Below are experts of layer 5 (counted from 0) of a mixture-of-experts language model. Rows are named router (the router's row for the expert), up (a neuron's input weights, with its number) and show model dimensions 0-191. Each number is 50 + 10 x the weight over its row's rms, rounded and kept within 0 to 99.
Before each expert's rows: a language model's description of what the expert responds to. This comes from a sample of Wikipedia text that the model never trained on.

# expert 5
Name-internal word pieces. Apostrophes and fragments inside surnames and foreign names after an initial capital, like O'Halloran, M'Larens, Daughtry, Shamkovich.
router:47 51 46 53 46 66 63 40 56 56 58 32 49 66 56 65 32 61 38 45 24 51 35 40 63 56 49 45 48 35 52 53 67 55 57 69 52 52 38 35 42 53 54 56 43 32 54 46 42 43 60 45 58 61 58 38 43 42 47 57 50 53 51 46 34 68 50 44 31 51 27 48 43 61 52 46 37 55 55 53 52 41 65 43 46 50 67 21 46 58 52 30 40 29 42 44 35 53 44 54 49 47 46 77 60 56 58 69 41 51 55 53 54 44 60 47 59 56 51 60 42 58 60 55 51 39 53 37 49 50 29 58 57 45 55 52 39 67 44 48 47 43 46 53 54 48 51 52 49 51 49 44 54 37 45 46 69 66 41 58 42 62 33 57 52 42 65 57 47 42 77 52 48 49 41 51 36 44 53 37 34 49 55 52 52 68 48 70 50 36 35 39
up2:48 40 52 51 48 68 28 36 56 49 47 48 64 57 42 50 51 45 50 78 47 54 52 75 48 63 37 53 56 27 47 41 40 47 43 63 64 43 44 49 58 34 57 44 54 60 43 55 40 55 56 51 61 40 45 43 64 42 45 46 34 53 33 50 58 59 56 74 52 42 39 53 50 26 51 42 50 55 56 35 35 57 62 51 42 60 61 52 57 69 56 52 53 29 38 63 44 49 51 48 47 36 55 51 64 37 57 55 53 58 45 65 58 44 58 50 51 35 45 56 52 75 40 52 46 60 57 44 43 52 46 59 21 53 66 68 63 57 54 56 64 50 36 72 45 57 56 63 50 58 55 51 56 46 46 57 67 58 33 50 49 55 51 60 41 49 41 46 44 54 39 52 41 61 51 46 34 46 64 56 68 44 61 61 52 41 53 55 62 40 70 42

# expert 1
Table and stat separators. Slashes and pipes separating fields in tables and footballer career stats, plus award and succession words like Succeeded, Best, Outstanding.
router:49 50 35 41 53 72 34 62 55 46 65 51 52 62 47 43 30 64 36 32 52 44 60 44 48 34 54 40 42 32 43 37 35 49 59 66 59 42 22 63 67 48 51 44 54 37 49 57 57 44 54 49 45 56 46 59 28 43 22 71 44 50 57 52 52 43 63 53 57 49 57 52 51 51 56 72 49 43 52 54 53 31 47 43 49 51 50 66 65 43 53 35 63 17 48 31 52 52 41 38 46 67 65 59 59 38 46 42 37 50 58 55 34 53 45 49 51 57 50 56 53 56 53 43 51 64 52 45 36 40 55 65 47 48 39 60 46 39 63 56 30 56 50 30 49 53 45 50 44 60 46 47 49 41 70 45 57 65 64 46 58 45 60 62 43 56 40 53 43 43 46 53 57 67 44 51 51 53 47 39 45 59 58 44 45 44 44 63 42 61 55 43
up1:49 42 41 50 43 54 53 50 61 52 54 51 56 48 64 53 44 39 44 66 37 55 54 47 58 75 52 50 51 69 30 74 54 57 49 54 55 49 57 29 51 50 58 54 72 48 60 50 52 42 53 74 35 47 59 49 54 34 76 58 53 68 45 41 59 45 47 45 58 39 34 33 53 57 33 41 53 58 55 49 64 66 43 66 35 50 38 60 40 51 50 57 48 48 67 43 46 44 61 53 39 60 39 50 51 56 46 74 56 56 41 61 51 61 58 61 36 31 58 45 57 34 50 48 42 47 43 50 45 55 47 60 60 32 53 51 77 50 48 48 44 54 48 48 46 63 39 44 44 15 45 55 38 55 46 42 47 44 36 57 47 71 57 49 53 42 51 58 63 59 61 50 50 44 65 63 58 48 66 60 39 65 57 48 37 46 51 51 61 42 43 43

# expert 12
Sentence adverbs, See also. Adverbs like also, then, later, now, often after a subject or sentence start, especially "See also" headings; also closing parentheses in lists.
router:45 46 48 45 39 65 44 62 42 30 58 42 53 43 55 33 43 43 42 58 58 42 53 52 41 35 47 62 39 39 39 37 46 67 46 46 43 42 58 56 59 65 52 37 47 35 45 42 45 42 36 34 59 63 78 53 42 53 48 49 52 47 51 51 43 35 40 54 52 52 50 50 49 50 58 42 49 42 51 51 41 64 58 49 46 43 69 78 44 76 45 29 30 39 38 36 40 45 39 48 31 52 55 43 44 48 59 35 28 44 56 58 41 72 45 43 41 27 47 57 42 55 38 55 59 59 43 46 44 44 51 56 42 64 43 59 50 45 59 55 39 59 42 59 45 47 54 46 50 64 57 61 60 45 42 57 61 37 51 61 66 51 55 44 51 37 42 66 36 61 62 62 74 46 69 47 56 69 44 47 36 57 59 58 43 49 59 47 60 62 53 49
up1:52 62 56 63 47 41 55 38 61 44 57 38 53 51 53 39 41 36 51 44 52 47 50 49 44 70 54 39 45 32 55 44 62 51 59 66 46 53 54 39 49 52 83 42 70 48 55 48 35 51 67 68 52 63 55 56 42 54 65 35 47 39 43 44 41 42 57 45 43 70 45 54 46 46 49 50 60 44 46 53 51 51 48 52 44 42 48 25 65 48 37 72 44 57 39 45 42 46 49 51 61 56 53 49 49 55 54 45 34 53 56 55 28 50 51 56 54 54 55 56 44 54 47 60 30 53 68 49 53 48 57 51 61 31 78 69 52 47 51 44 58 37 39 53 55 56 59 41 35 60 54 46 51 40 38 34 35 61 55 71 62 44 39 38 57 71 39 68 60 53 32 53 57 41 53 36 53 52 55 45 51 40 36 73 64 55 50 41 44 49 72 40

# expert 10
Taxonomic name endings. Word pieces ending Latin species and family names in taxobox lists, such as -idae, -ensis, -us, and the word classification.
router:46 41 56 53 71 39 51 64 39 57 55 17 60 50 49 31 35 46 63 31 53 55 55 41 55 32 49 54 65 63 61 48 68 44 22 58 54 46 45 31 56 46 47 49 50 62 64 61 49 63 54 53 37 58 46 42 45 53 46 69 44 47 37 51 49 42 39 51 61 54 29 65 46 43 70 58 60 46 54 48 52 40 61 49 37 63 48 53 41 63 52 50 51 50 54 47 52 55 64 61 29 43 69 49 49 60 41 58 66 55 50 56 52 57 52 30 45 50 55 41 49 58 56 52 49 44 59 40 46 41 51 58 37 61 53 47 59 54 50 57 51 58 46 50 58 61 31 47 58 58 39 55 46 45 62 63 57 56 48 40 60 58 49 41 46 43 57 66 55 53 52 29 71 70 42 50 50 51 36 48 49 53 54 27 44 39 40 31 46 76 47 54
up2:61 48 55 39 69 39 39 44 51 47 41 58 48 38 47 55 48 64 37 28 50 74 51 51 46 48 42 44 58 51 59 56 53 34 47 60 42 61 54 42 49 41 50 51 47 75 58 28 46 56 38 50 48 45 42 37 60 43 44 63 61 61 31 45 54 49 57 53 55 71 52 55 32 66 56 40 51 48 57 43 64 34 38 40 38 55 55 73 68 54 54 62 48 60 60 40 57 49 49 53 53 66 69 55 46 57 43 62 60 63 49 52 58 46 56 46 62 64 43 55 41 41 60 45 60 44 59 54 60 29 54 51 56 47 60 37 50 52 57 46 56 56 40 47 55 41 45 55 36 33 56 51 61 48 54 51 60 58 46 45 92 36 56 49 26 45 52 45 37 43 42 47 66 37 51 47 57 49 48 63 33 46 49 46 44 52 76 41 47 54 58 44